Weights of a small mixture-of-experts language model, trained from scratch on English Wikipedia.
Size: 10 layers, width 256, vocabulary 2048, 23M parameters.
Experts: 32 experts in each of 5 layers, 192 tanh GELU neurons an expert, 1 pick a token, a sigmoid router.
Training: a variant of Adam for the experts, 633M tokens.
Below are experts of layer 4 (counted from 0) of a mixture-of-experts language model. Rows are named router (the router's row for the expert), down (a neuron's output weights, with its number) and show model dimensions 0-255. Each number is 500 + 25 x the weight over its row's rms, rounded and kept within 0 to 999. Numbers have three digits each.
After each expert's rows: "comes before" lists some tokens at least twice as common just after its tokens as in all text. This comes from a sample of Wikipedia text that the model never trained on. Tokens count by the router's weight.

# expert 26
router:519505496475482499539523464484513527546527509511524491527539537515495501517506516481474498497507476520533452492540536529458473539490508503496516489485499462554506483490506526494510548498514448478529475477491505458488472466529484537509526495536471516485476481470520472513510518535496500456457556505523510473501503475497482515486536451475507496469522537484478444537449489529527528487510518501525511502502489495466466520512522547533523530511497480453441501483510490506523504518505551537523481535508511490501521493452535464515493501525489483529493468468504451487516511465528492503505454485498502479526472537487491526496525538560488506482504479519526502494517522512494487519522499525529482475485497509492486502485488488465497527516544483465528442469493475537538511536478549
down1:514510480493502513532524515463511524529539533484499523517542505490480549498519496549492507520477520463481522481487450536494486509527499501503529517449490548466493537506498463516457496495525527516468508444511459472494513513498540506527527599527506543504517516527486486508512519498507528454478546490490562550529485507484488510537517513481563523481527521485509489507495470497520483454522497522490484470525500497521501502463527498483502547512507523507528472526502538489489498483510511504499477512480507506481485474487474500526457510462505525493502516474554475483477510557471520476496518448522499538502526541496508545525527498498517531510497508504540471515473485476469494507488475502482497546512511537508504511529494492521536519521515526513553475497517480541476549510497540
down2:482503477507489524480555564467490493531510525451531448490486480550473461497494490554506452535517529489508488511500493471507473491500477520457543515438495502503531481528508473494520503490481547533473515475522474454487511476547523489459472546496474501463517502500454528481499511478539517486500487480520535492576474519517493498497518556538500503481480485532538514526479525477473479507507530485501516494552496510491532510497499514466525526469513520473502471444510450467473525471500519523508454503508524485517513509527506514487501526515527483525501493492498504502520524502521480483495485494493476476490530490488508480529474503505506518515567499475503495506513492489520513510497506535476485492477427556460539508476507507503499510509527492486472552484461493542502476489505543
down3:544509465491494505502529524473515501545523531521514509554494530481555528518509483481482544461475512496486514506471560460535492495458459480492481509485507489518506458497506482509525508532529456482478494509534500520454488507549471498509514485515507500504508462490481524496463507478493515500484484502539533523521509500502491516493553494515507480467526515489497531481461487479469501510511508531492497504506488496560516481480515517474483528526483526472483508506504476520499544489505469469527516502517564522461521473518496471444518527523537490490493463480509536475516505519475528487482518478492507500494493535497524534578486522496515439524529505532547511498534479494518481508490462551491515560462498531478518487528491515534518565520503465495545509478490480488466516455461494
comes before: ",", ")", ".", " of", "′", ":"

# expert 27
router:495529498449456506476494494483472526494496500465472465477501504520462437461456497497532475506494479475513526452551508486466472486507439532452524524506471522516438538469513536489507518467480499510512526522496492528515508510479551491468521512523451505517494495454518513533520473496495520523468538452516440523514520499507515524462490457522524497551507500482489520466480515493471458474491489505522508508515489562484474477506513530485479508531482490488497489515479513534534523478521483480504477476498496505503495440462494528543504468509489477508508454492514479487502539500520476486500478512495462513519499499545466528533487505503483514516518489530495443533432513467502499510511524505496498515513550500485493470485481508505489502516473524549495536489518536546512511508520530
down1:489437508459507488506475474492490517450543461518535492526505511476477524471488535515527498477526508531489494514496489515455477504514501452516525470483496516524518436530498464491500481524529500510533507478500505509498498490502466509509491539472503521463497467493481466504511516509498501522487457520558481521504453522467510528489497505485463494458485448498488532508514424484468515517516483474495520440442507547485522500486486518498497569487490496471555470524466511469509540494509486464494521525508528521479523487513525504493480458464535498534527472483499498511528497510503497487536497492518523458509534478494493521515496497486492496513521477460462458476460525499516523506480502505492496432479481510540497440504468497540473505493507536481527502508481516449493495464464529
down2:528500508451528501466495477493482497534475518481487501466494483465480458493497459512533481513518523478510489511442538507545496456448479501530497495491440527523481482507498536506438479486482533531492474489502509511485479502502507524507498507504458515493506499482503529480528496540476454499532470532538489497514495504551517512460498513457489499518547508457506471525490481507558526485487472492513481516527498512490458536549508493448492477510467531528493484492475533512474474503536486519455486541484495540505473517519523499420529499455535514491486487485500476502522515545475522488469504547521502495521464496467481492537492470497504466519530530542511498538505517496466477514488512522523458508495515516526466513496530459479459542514498540527501483496518534530504460490486508
down3:522517498543486489463492507530495463495498498524510497491537454435496522506508523472505523472461518526454477510515546470504554509485518486427487485541495536489483500518518508496457498482480516547462541498501524489502502471547524483494454520499463524491465495486492530500479500512498470483550518481510527521518521509471455511534526477530545539513516490496533532465472494488503507491502469529495543523484506505481521463493466517489489455498519500532517476453537530464489495481499498520507526490513543464500506525514459497498526514489525487467487452496455499551484500455535495479503488462504473513510495530459480530517552523524505509520484532514495493488546484487520492495496507504528478487426468520515527509473503479542510572508481499492521489524506465506512513479475494
comes before: "\n", " |", " 0", "n", "%", "se"

# expert 23
router:521534494516498497527489466476488509523466486509514495505496436507509506530435490490475479451456495465531454518494457491490543505499461497482484472473511489510500517478503555509505534512475488457514473450515503483480499480498474509458524517524481532479479499492520486560484506507507505480521508510534525518467469532495496512496527428515512522521551541469486458491479514498513464536465502471508472478509488521476494479508460494503485437508467506509508486509538506520502497518501511462512504550489518479519508478492523523528455503550520504538467501546496509498540481497523481492444502498535489501497525504481498444515514551499520490504536470486478507531483549491461515506466523495471465533551507462448496510480539515471522538475510486494473481500458503514509513483513486
down1:557520459492524534520525462475478502534453492506488503516482529505491465571522502486509503508545502474498499486495478522528463472493494534518475464448501488541529480518476483517491525452555529508469502478484498477488490506501535515520521497458495461496499502492477491525482515498546524485515512447487521494531501450507459462488520543514497466493477499492483497500478451517473499467487529498484503459502509502512488494452511505469479542552489493488521538507496450498478548509481528507518532533489539499501482502465518537531499528525501452495456534503503491515515494554527515460533535518483477545490522481491512482470517525483481538507479533472525528496491459524505467527451451530463542479499502472524527483531491493488534485503506524483506491479508488477476510489526526
down2:472484500518516480514477519475517515485528502446475498496484485482510514492468497522504546498500484505519537506476463517503499516506465507504505484526489534456520501479505524492437490511512494532508476492518500491482498498517450477485508500529486517476502487493602504488509517474470535480489503488508525504485522532513503465520545445487541533507517526488517497485478506500502467517485510483504464507501505554519481471509515469469501402509447513481507469530516489510497457483554480532507474518483490496494507523548515527487469439517509520520492488461452492544486482483485496514459491508503558488481450507474514508508510533475534534504541515479471482503464524493500513546481526514480502538491490466494534555471526456491500475468469501491467466531491516487506483473464475
down3:490527456536499543537451494525490543520520454476529526499500490495493492489486513499528452532524480503454498513483546539544491478481451480449502499500509510462525485505541480507509476528483512511528512485497462528529516510484482506493509482502511534476526490466547485499476511529545503515539477507489480473490552511503513502504493464489473541491494501540476520496508608538533508477503532493505484518505491515515481477499474526488489513473519475486492455484500511530447511510530521515503479518511522501524527483485492451511487485506475484500493505504503496511485481461488525511532473497503520482490443476481512469548514456459512489495523473455435497511516528527468447544489482514516511495490495483533514486493515483506503504519481569539488505518553488498549504504479473
comes before: " the", " and", " which", " a", " he", " but"

# expert 29
router:491487549516474434537536494518495509495513495511496516496497518494473509549506526515457508490517485496490505512490520526493511496511491475480485516472512475490505550436497508501530531487475496463473484520428524480470494465497485523488445494498493547521457471545486506527477521546468468461488489525479465475488513504484528535425514481490538518528531489534486486524530519511474475524496493564525553479487482492534487497513505463502486548489480443493468495496519532543507477514488501489512480471457481478483453474503539506510545498539531492528476553500535537497479525446501472500498486501516504521514498493504447510506532482531484481525483462504532509458470532536526489530490510508514516461520502480479525523494515493493484492504493480494516499485476509544501527511495469
down1:505487492499534519465496444519500519478512513521478470498484463493533506475513482476495502506502490498510532514463492467520459486444474483535550490480492512486485531459498471516480498507520503514512524516473495561485506504478494497501517548477516512517506505501509498491511519492511461509504534438508495488514499483492572504500525483487482503510525506423446518516508473474548536493526486478545498518505494478492542520510493494486493478522502468503527473562521530505501542537513521498482483476510532510461481568487518540540460532482495492490518488444482500492543513521484493488488481528507521496529503525486546483466501471529532543491487510495545513520521489486508510497495472461457566506534505523492507532503504513522509475506498547520585473550517501484505534472496505
down2:495524501492502535508497476486484507474487499552489526508464522481476506506516494538516482503507500500505532505458475510556488434472519573507475499531529494516510472559532538533467485476520473450552486506484513520487469465476493497528516532507475497486508510508553493479484506525460483496449520506521483494490546516497514537516502483459481493494481501486514519502493524471543513517513456494511477493510488518533501491483504508556494438499444514492510516480520493455500497495480485475475496532486508486492518473510506527492539469468553478503476495442517461486511499491506507532525487549521537523493471457492499494459538486461483481480583513509478517541533490488438533502503506490523474481505472474520514509493520486509485478540530488527501506504536499504530532467472489
down3:510495503466489494518468516519487521446471477519508498488515503495550481510483499502501517516484534459493528521501514469542511508470502516494498484445517507487560483531502515527548513505514504456486484477508505498454532497495514504485468492558524505500501526529521522493472548549514528506495529477500514512483502474515508484513495477522480478498502483467463535513562526470486520531510508507486498493546511487502527447484437531523508553499489526485495480542539491486548542477501477514471514471506469514527528468527477468537439494496445498504492496467481551480470469462526538522472506527517486529495508535532514481511490547489487493486506475491560487519468492465537459442464513540498500484464499498513496518482549504514485525489533533509509533502499479505489524492469514
comes before: "\n", "-", "|", "W", "N", "S"

# expert 6
router:521509520507513487541509486528508525509457420492528470512501493510476503495497466503532477490503528483488502508488495474498476466485494506516496536473472474522486477478483501506513534439508472465489461504504520475507529514519505504503529494508490522532515513554495523509485484535508482491538475426489502514462489471488496505464524465537538493550542528515517465479501515477473527466524462512482491490501451528502491543439477533542500442510482491491483507497514489523489477511512522473530520459461536508481547489511520492493508518552465482540494522501467479545539478492509498496534562503480489528495491478465509495466496486476493473451515498488508521466470505481479513472474511485481506480508511493484487476469494532430484526530488464458516465538536470501529477510521483
down5:475519525522499457492478509544524517471541492500531542517552493520487504518502468500489488480507516456505512485479485504521517541473535487532535505520459485523506501512494493523479485510527525501492484534482511464483526485459509510497474494497514514527489518487471513481513492498494499506439513521526476509498512466474521477480495456480510468498479523503463511483484454557485534491542482500499547507477480491438479492427526477477527531512558474475502526508538489501429499492490471514508479527553535493456510534498449506467501465524530480505497473518517498509500471504510501502538495522475532522486463472535565548512473533507485558500511530479509488517510482515489495472473502511460521483486493530496524490508536510487518495479511486507532508450495425481463526478493488
down6:482493483459477505488499518534516477499561506518486446516506485484481476446488492482486486509503463504497516493509493490511493539514547462491518491461499457462512541497481450468568482452460481503498513547536496458511559525466520488507519505475542481541457497504526510525509511500500518511466455482478487480479478489505463509483480528492520516459492488547477471501497491467532480484489507519513470490489528446515504511541526456501526517479484514503531522516492554496457501549515502475440487493533464456514500507434494486480513494491458505510506527460504503507514538510452512514513478527527518483491487494524512500505499540536513493515477485512516475443492494511529501525499533543495538510529528508495499474508500526517489489462518484495445523497526465482490515544510483
down7:488468512478493488506544512501474469470493505515542471493499516514454499503511541561495508507512514509488500509508491494494498527461531494505512488497444489494496485475501507484448458533476522466488497462509507531520513523495475550483549509472459453491477471480508463487498518509497458462504470546506469504526558496526466470502447477458513483479483455484499486492526494482551449510459488458523502479509512483498545502535502500464515556449485487512502538459518487540475513473498520492456499520517516526488493508498502511474484521535526529484495504482526485510525543504544489513471448529509515506520472481538541506456525488462496495501483502506492495489487511479495524493471492510548563485549491515482503493528479510551525502503525470478491540491531480504556484493473517
comes before: " ", " the", " a", " was", " re", " 19"

# expert 21
router:557552504495489466517460511517491515530476504509487474513509498476518466532505502525527487511543496511533463503495501484465488501494499536538490468512544467472515494466507540518533509480505460539521467496479518497529511484510502496510545481495505465503481478507495497485476563516498489517451501493507509521506508444503502512466515500490512480528507459490519496520479496521502466529480491545511479487507504509457518488514465492516448593482469488535468495440493480483513490471446538481524488449520465474544473472524545470519522501510508519470463471521503500484490500509514462494470538516501464506494480485528459506539530503487511492512505486483515504478482529468511531463516502457544503513476507471502476469466534515514493519523525485495523509437534492547486548517538519
down1:479489483474519524505486559492484495513452512489519501500508515515512516481493480518563526500511495481476536512488525496490524518487490530503496537491516528533499493528466505498455512532483484490513472516492469501513473479453490462470547516493525519478474550507509513467500442511513471538454512535525524493483493499483513506484512513466537457517556557513536477530527487493487493541527508529474531447490529506476515438515494509526505517537506498500497489503529493482472491521529460468510565486497497526495575503477525470469454548473511485447531492464507508494478508521494454478513511481525511498509498493516530496492525485417518480517501534488529497480487509484488483506513533487509500506525499473513547532474524458509520514463486514464457525474523496496497536522474510
down2:484495498474546469487502524496513500539524484522523547503484496490458515447505498521521532476462494531505489508490473475504477552524506504516514526480575522543509501492478511520534562516517488489524520498539535533484529464550463496527506512541523488468518475513506507472487567507521507515490504486522505501500507558531538470509511476519478488520493474469512500552502458507482523470513521459535539512503485509569469501500493503493507518532525472505492520499490517490462500469530484508487508474519507491506471509480499513474548498544442518496448479552483482481533529485506490496474512452497538452468497474487475486483502473494484509488498517490452517526459493512493521491516497521483477493495513476522508529483468535487503525513489504476503520495526485462445494461485568
down3:497500503519489509503493536540515503533492467506533480530493444510522480519529516537474515470497444485453552543470535510490512479498466490514506469498513488418513465485541508547483494479501515506507473483494527508510514480499491529518505511493486521492528475495509491485512467499505537480530493498487458485468436533534500474488528502479506474487454491430509508509565566520518486490500503464471473513496524531502474474510533431484519504511524510499508514537478507512505476462532501528496502500532471513513474525522504507549495479486464493525490495495483510505473507495496472494474492509516522514544534519526459483521524489487498507492540466512511467476500513479510510510483546521450507511486503509480504540487484490441500443543511511464492560531457502472478487499499462
comes before: "\n", " The", " In", " It", " He", " This"

# expert 12
router:518525535498449482456466480472449514527485480501503479472471528496504478498506523521512524500559503521521464432502506487462476505533486528487497517468532519523468500473477500506512538460464477489471530531483439490468494526507480475503487481565522538494470532488440482517524527516464495456450495456542452483512549472508499502519469502483492527486501501517459518497483482504474531481495511511504525513478497503555480529460469478520508531502495500504457527511498478494490456502471539459476491520522515509516484493511523477527526500477542531516500518495470474510513510498494500469488484502501499510516535493486520499488532514538452506519487474494468544532493469530506457482526490513508460498526550494479484484513513556470538542524478481495489457489504514510512497502537514
down5:515489521467444491523526487512530492468493494477528519473515434477540550509457500490501550484520536498493511513549522498457471487552475520466502483448502481525456524485519497529492506494484505536532470480472477525494515490504522484466518514461510468490479472500488531502505513486521485498470528473450502494486502487535508442503498500497557467517491461537553471484491477500540506492497497527492464508479499528504466514517506479517561498483519514468517493498534530505458478523525507488479469504474472542500521484492528472506448540507483507520494491488489517498479477541534480490476508527533502516493490496534527521525521561522500488505525499503554498526498510552513485489468485498475545506539481487448494508547500493494522486471538538451485545516511476487476491503531495
down6:526479482510511492514518516497482493464488499469496512467502525488494525473489495477510489500518507490501493486508463465541452484477502516503473505458494514484482487516468487451521481484519521503504492499500481503489503467498525497448524511509545491477495534506511571487513461487527537519473495476501468502507491453454496526483460542487523490466464499478425494483499544451552481483541492455486499522494493479518482504476492489484530546499496505474507511548563512558487522494520522491504492535516528510513477495528455510472444476520490512482510513490512546500514497477507513530497508466497483497466539508538489465464492517495472485499489523480472483515479473549497529478470507535522486544448451493484492487545489533515498522499522495469528502549505507435510533457489560
down7:485503481515515526490528513510445547513478529522516516525500501458527507516514495518522459548545502518496470500503489521477477474520432523505511512504546497497477466491497472484515484514521551497507507519540504490477521542471501485488543497505532525487468531521462469491515502470513491511527453492472481481512527498552502512486499487538479514511451524479500515535475493551533494531493521505505486512530541486530465522464515500552501500508482483524526478529539519511499477471488543520485505525475475486501451488527511494504472484433507506526522539545513482483543498521495504557487494488474501474484496483527497521517523482497513478519492498455513515559514527505442562497476507540493476491516509498509442490517477509465494441510508500495503527533556521493516468456501524
comes before: " |", ".", ",", "–", ";", "–1"

# expert 28
router:493509471450482503510514527508529495492479509539542514530477521529480503492439506548528481465496520474514514450474482487488512487470459535471465480453459522490511495477481530543497459473521475461466498487480516463483509524491524500489492517508492504513517465496501470510480483506497521527511491506545463467537525513505458490480509475455478483501492496501495524504515496484492476510429478486504531541541500499533497517500472502517501500534502482495479551478481515490505526529533547473499521464514520526517473504498508484506506495523496526510493512496514511563543554493497464505498506545500514503497475498500478531521453503536481546519529451476484485447481502493550495505497481470563443488510509467480443455470501505517481477496545499506528481530500474469520496455515530
down6:523485508513516496506471467528464538501503511506542474461515499487468544492512523479470521502508492511480504517545451537502517479510513473552493507467542484486505498525514493513485489479490472522496514464508463472495474488488485516453527482542522502478585456509491488517480545558503444500534506468467520519496540540532496512519539507497527473520458510487486494495517490476493523478464497504513492462487502529517491485577559492528521543475505477532508507519536463493494471490498506502493499545517537548503496515476499515487539475524523526568491494487473437539518539505505479512536499525518498496498516521543524496472473486473508512529490482509493485477488496498523523524491494522515479444449498488486511510476459501503471511456508480515506475485509516497526517504543529
down7:488523499513543509568483465457465540518483472490520491510494514535501474508542496487532483518484501479514483508529474522494465485518540472458463532456553482468489463481511517517513535538532506520504514479509500539515526469524480544449541533469523489503499476479496506463497507498498493518516497502487508499497530554471539521487485497509519492486509516480506523456481521471455502504514493495488505530511531497538459495524449500503495493472523500520501501469532491490478521462481475501493501488471508533483510521430477513503496505470526526531507491459465502483506477514485500498487521479488522504451526536498498465529518499472531512538468467471462485500483502455533486491506519492508482555498487521492481527499479465505474512469536506493474518558425447469481533504549538
down8:517491483546512516486532535487477500529511533475472485486453476499505505456515547487496492483484475502529502540504482456506473512493472464506500499483494535461497494517489511513518481460520518493502478552499516462518473474495487519468490532495491489496505504514507473483448502507515540522484492528497526489512512460504469508512531496513474452532469519484539529487445522507466497492531457516483497540483501480493502531482474521502545540524494493528506462432492521545503457512508419525488512485515464522503544538451499531533533536505498448479494482488507512499461491435472517480482472449501508492504529529464506484485495463507517496499509495491437515495529516464533543537521463518488486526478492502495529498535490534495538472506510475521497531506484492515515466539503468
comes before: "-", "==", "|", "=", "===", "In"

# expert 20
router:503520487520518524525510495506478536484496493501459495478520526544457542470429509478527480524460495469487527491467505483445499507534446499511513488517512479517492524520524529531553500482505497453510480475491486482463464485473494491449531512510470484463467549529492511519507475531509499508487558519501512512493478523493464516515508480499485526485484499493517482509523466539541505529476533499526505524516504512460467494492505511523494464541506466462498544507502533524490477451514453463471473468457472499509530479454500494469484468549506500507461478487502506496472524524534472503538462511504536511490473507471481509486491488510528529510514470538513530476485519477492470473529492517467471482531503461478531486469485524496525483509485445468481515494568482514495465538513500
down1:485466533483507541473480519495541518535500504490486530518412499471523511501459501509529541523492484527502480517508512488528546482523514505527452513518540538459469495495496470475537495523513505540519541526529486489561458482541460514460524535499483464507502445498495488498492534483508501518513490469519517474500507477470504449514487522525506517549515476499503453474512487465517508502457529482496554474512522531487522511499501544501515532511505494525471484465487493490488537481517496467491472495469499485528486551518509540493511493522444508490489499485508513536509455514489515491493498482488525483491482502514470459498521498539501443504465539497497512510582469499524473504520511491494505486494500476450489480477501475490512506515522492494535500522494510537556496472501563
down2:467457553494477481520458487473511504495545512466529556507529534512526545516496463480485521503510502488514473496528520511510500557519525475479467462502518545532495503521545443519516488529497489497470527522522506500486506512560487520491470483509514521520476504468508480502481510505514483524504499506459504506480483500514471468497505450486515491458502526511481494496487512484462506472503503586491499476481508483507489516514544492455494508521527544553436499481485509492468519497525510535546472480523512502525489489562494484529482510473535515516455479529477512488484492480499494504498509504496489492521463532519510489534482477476475473523507516493510508527555491466470482483515491527509533545499477504420548512499536502480486486544531539503533527499460520533490512469507522
down3:518529447483500490487502507522492511526503481504510534497534444481529505517516493470514504473527482535488453577541466509475509512470518465479498523487524504484474496514525461465465471517514493437491523511501482516502477520511495493472495466508486542518491491525499456470482492485483465510536504534451487484478517504511527536517497529457514467498484511517502475533489526506480501446489532464444526465512540536495525533488495475486486476508554493485493487512499527473499462517469489492507526531481508494545517501553524488489500536497487509550509508466530490437462520509501525495458531520512502469517514514496486483511453542506510492502501475476547509550526522458473488514494500448500521561467512531510499528493512521449495474482493447524523499503484483520507487518474516
comes before: " in", " by", " to", " as", " on", " the"

# expert 22
router:487504524487503526492493490490475509506478444497547521485490470505481514497546511516521492513510534479525492518485507520512471477546509500459510480495490482478450469526500515553492474480466490474466486443517476531496502518505550526507510466520512519471516480492504541494508485503491459524494516459487499524523459507545476509462508475543529467529513474514486510548486503534481525539518502527486489494522519489520493500544493541525461492497494489487506519466481478504499469498504496527452525533535497456543495474501565502522453475507472529525464496494482515485520496507517498485488481512476489490466523482462481511531514510514487454497472525517552454508500548507473505482584486503534525444526500468500490503478531497480488505553558452506538524524492490477494503526541476
down1:497482510528473499531474470471483448533502495468493484517502496504500485508518496498534496478482467489497487516502477491514486510471448520530483459496505529508520504489498507534504519454489478546527509529481510474529539484515508485493499538475483457511493518540490511523528533558469489525530506492478495461462508431511472447528484483532488506498487513505508514521549512466512492502537508503431489500503480468510509524540516512535500518508510529501521457497498499491490466504502521502503456502469490522461514461504476516516495484562503422520524513522493497523443527505487520471473507498508535454475482503499509483471515477460511514481473526484535542533483499519512474503505520476530510537492526482534479535478488444498470525482502485401471489499466479552511496509525494
down2:495503500453479506488483496514486473545545453475477490489458527511511477503498503515520518476557507577505529468475438528530538502491489510506507506508477487479521500514499508491526518502520484487463492492473515448479533498499558470471460463536504473485515508493460488486495460470498518494482524497490514513487510480530507500465494521489515518467487458530543509472520487512503475465488494497520523503538467524508508542547513490485502520499512506491510508538469491467530470483496518455467516513463490509478484493499470530536548507489483494498533511452499552416510476500496490527508491521532517467488538573527537515468482557493500511501533496483508505480508482477463504553548503455488523492526515513512462492533513510511488492483486532527476477507481469481493508454493472
down3:493508484518483538515509496456517475530494486496469503522465474485509534544486507520508509536491513501528491470467520490490512488496513506464497486470516491487488514534516521485469460527499478499515487450484508523451499544499516514467525472472480572501535473481525509523508477492540521568477515448498501507481522460496546536512525471524521484507505508513490521492504556494490502518517476488479508516513500480523485476512495485523498475528544515494486489471522520491510525478477529505495508473477521558516543498503525552457494514439501491497473511510505488479515461490526525535452455513452508530509514438483544471514505524501520504525517489472458479496516500494482459482559551543442506546477518466547515512522500495508501496519496461487544513497477516539507471482513536
comes before: " ", " of", " years", " time", " st", " f"

# expert 9
router:495481509471456442558514466492496476544519511522483459511490451545506495484482492498489473500507456523482547513514479482481525484471531476495526503498521510493494510526531536492499494478496515526450502511524521482508523500495530512487498497493494503483472463485503519492481512530458513490472529467533484468474509490535514503489480482487512517476561501502562492489546511501485547496516480476493502498531463520504515518479467512518514514414531477506451501509517508509498493511516497529486515500476506527516481503489487471491475503486461502510523507538459506522487505488529487498474475473540461511486509539557500547473495498498520482513448495455482485465547529563524534520516464514530467488503523444491527503517500542494472524486509449454477535510536552527507508542519508
down2:512514485495484514509507530499462476496521543536515502506484488416483513452491459505534495520518482477515480495495478517483544455491550449505547526468485492521491458484466472515519475496510497461527518528509504507468492489493499454496488474507496483497520455494496503480494504495482519537487524493543499519480535491521499511500500507515541482486464466492445498505499518493455508484516489522470529537480489477538510488503526485492549495518509493536465526511505526511508472510473474505540525465542529516495529509523490472503498531511471483514512495439492517475466499503502513507479474489470558558512494511518475525523483555453503503515546476483492502499509450520534482495536528488460458454488492537507508495515475493520498512488514486518436516463563518504519505517518429
down3:499500506465468494490467520541527486488503466531486543500506527499503500507452477531509492488507524514503469516476547476461501524509506484475474472497487486513523506509488563521521500528496531490505504496518514498527526490473467463508486535440550498462492504514525493509492524470516560499541497485501505480504477474522502469493522513556490505474545483527527505488519430494523490505509490488520431519532480482513531498506518503468507520542522492512499507518487513470485468510521477460534463524509496476502474465515492524521540494487480476489498486513473507477472538505450529487481481441502489586514457471490511494469512532448482462495484500501501525517493507502483513552563474499496490495479498463511498510545449510485465479492543501479560519524493507521488526543490517
down4:514520506499480504532463515530500502534568505572550497526523499471464499482502465470506492520471532489510522516479547450464475517508533481503506489476503536511438542491504461479494467505498486524520487491524488518500510485506497476507485455436484526502519497516490498511473508525474507499483494475532495532468490499442490454504534472491500551536532532533491490518490516525504513456497460511481511511471483537534525487495471523520514465538502503503526499500487535476470548495521530516481459514542502459510549490468439467505503507520509509494492514475486507487562509491511539494465494488469480486513523490538473545499505483486509539524534494453496498497496511491498496490492533505507521482464480507513498493492479536518505476537508457505572551499528530493467522492493485
comes before: ",", ".", " of", " and", " in", " were"

# expert 15
router:514543486488529470529519530506494453489500455478522473500485480533479490507489503529449487485487496505550503508523475548501524508466457488499436469487528493508510513509526490519506528493453502471468536473517498485463519499438503527480531471557511492528498491520516571487507513488531466512485533469493487465536512474515456495532469444495512493512537539500529484459474526527484469517463509479494507531547489497460468513496481493561488504494530491472527511486510473495503434476502548540502527488534498499505528490493542459530474497542513460499502501475510558525528512499494508490495519505521520482505516503486463473468523511493509446524555506523465488486493493468503527519511461515488485508544500473504516501506515505446499504501517517490507494530515494532491524511504527
down5:502492486453524534504509484504490513535501508504486501441524504521486540517503526535501506519519517458510538488506450464502501504521457485552470502462525514487507497455553474473458525487489521520496507550500522491475474475490502510462534499511482538515485477502461462488530520532504491476471495508500509500528531492519490501507530500507490486465520541528515506516492498500493445511524502474482562534517519501496530523460503475481484496511479488542502508513525536486515538492515473511545440476526527518442517471528492501525476470494501484477496500484516486496471512513508488500514522455494491481470525494502514533512476506517501531477567473493507525525528568549463497487543506501470462481517481510461453458544465488506493510452505505539521549465479502531507527520457480
down6:521503530509505535488527512535526474551534510492504543507513466479526538492458500496503495482475506470478498496518512472532521532505548512526502493466524508507525482559451561502492457520517482488480469484511497481517515491522504472520472473530474525496499492471463521544535479553491493484512495505467484542496427502532487539464513505505518470458532495492509497527531477493517494491525484515501488518461544520491546473530507511517519550450466501520488476494512510492500526438542547470495519494543508497478494496484488469489469524484481552485520500488484485505533554505549507480508483519472476515509506505503515539487485501534537509503458450540469527521474484515495511464494524470520492511469489516505482522513520502498497551453468526515469515509457511497524499522485539
down7:513511467431458491540448524473492510477548478461478506508523535491495503513443507511492508484474492512493480490520472504500496478485504508474478479500532493567509483492485498482510487501497523495475495490505553490527511510523506511490477506506497516508527457536469521477434514516551520504515508503520522436475496483487505501519504512508445459559491472477483521492509537511476484575472520472498467483489508477483524494436505477488522490480549521471490489490536484484499476522515486512517488536518503485510458515475485562525522499495516500477504483503500506536467456537495473557522498509509508454460478479452533516523523528521505535521512514469512464530475534505452484503490496496497530495506499506504517482509439484486480522475534505523524480491505444554496501489477507
comes before: " a", " ", " been", " the", " re", " be"

# expert 1
router:489450560476505511483515451527522480494503501446471497452486464496506459510476512489502510529471498491556506491488539477512466520520481532536501535481547512513466531509515526495509485502489493502524532490497531491513486530496515500473520491491546523491486498550496480473530516468524474505475530503500469490485451459506465511472495447495495511489542474483539464524495491496480495492507491517525501536488487486454535476466475525517469477538512497513522472430537546507546481531492520525475517512473501490493490519489519531460497447516532526511526500502506489509508487452484498497485504516503505526504498455466484543487499540525492488498465483506535455481527524558535535527520473443528509505499511426498498502490499486504538535508547465507528511483486475512523491478482500
down1:527575470443500512539485522505522514476505483480492508500521504473531474502540497491494472452541503514480545520476482497498485499473518496486533496509529505517550507472496492495502522478440482490478512541478474477481538476448461478535538494497519457511497527519458534521523494491522528499505510486503503512530520519491527506540534547520488518444516508544485533542527471502504513525448512512511509523512485509510495489503505508500480468481490526506469524506473487507552491518480540478532490547534462530519490486500476505462504502476475503454484491532472513492480496495492522530499492478532507534550486512503523511458518473500478514507513518539503493508480496533520512508495475518491535548467446519485534546529478476481405491492513485502481558490499475487466498521500504
down2:512502491462502514494488490479474527453537499510538520482479475459483471521514508482488493473515477486500479478520427498487511539465525492532548481456474493503525496511531527480507472518557499506487519457523524494511490465491487485494515527476483505522499518505439554491492505498497515494496512496532501486492538521468462518547466494542565544507503489441540553495518473488474463462509480491524542479502445479572522518504502463486508525498488510465467477476498464463494481450502531456479507498538499480471505521507472485523504506523486512464550501522499510515462540513539471522520489483511521551486500492489490545507474481503514490484538500477472463486515505483523516506480533470474513525443489453503493524479519487509523478491490517520495509507456493509501506526502508
down3:489527506469484500503491480497465499505518485539542467493497499480507508485489504471510504482453482462547524494493481470477502518487514517523502537508478510464512485491494554525495485513479484501530532516509484522454525425473500481499512529485547469511510541501453539535516522510514489464484489478527520501512483537496486559495482470467520495492495490475476454507452453470506468552562499484474549493550530527528513481477502508506544496471520519477518453481508490491477526504445476550481520521488511482471479514487479523543466482499526511505483500510503451454486500504469512515497532515492524550461520489475502508544519504491528503461467488497510478538509531536494510470484487464487513508542474537484494497486506441506481525470508487531506542523464488484525483465496475
comes before: " the", " a", " his", " in", " and", " to"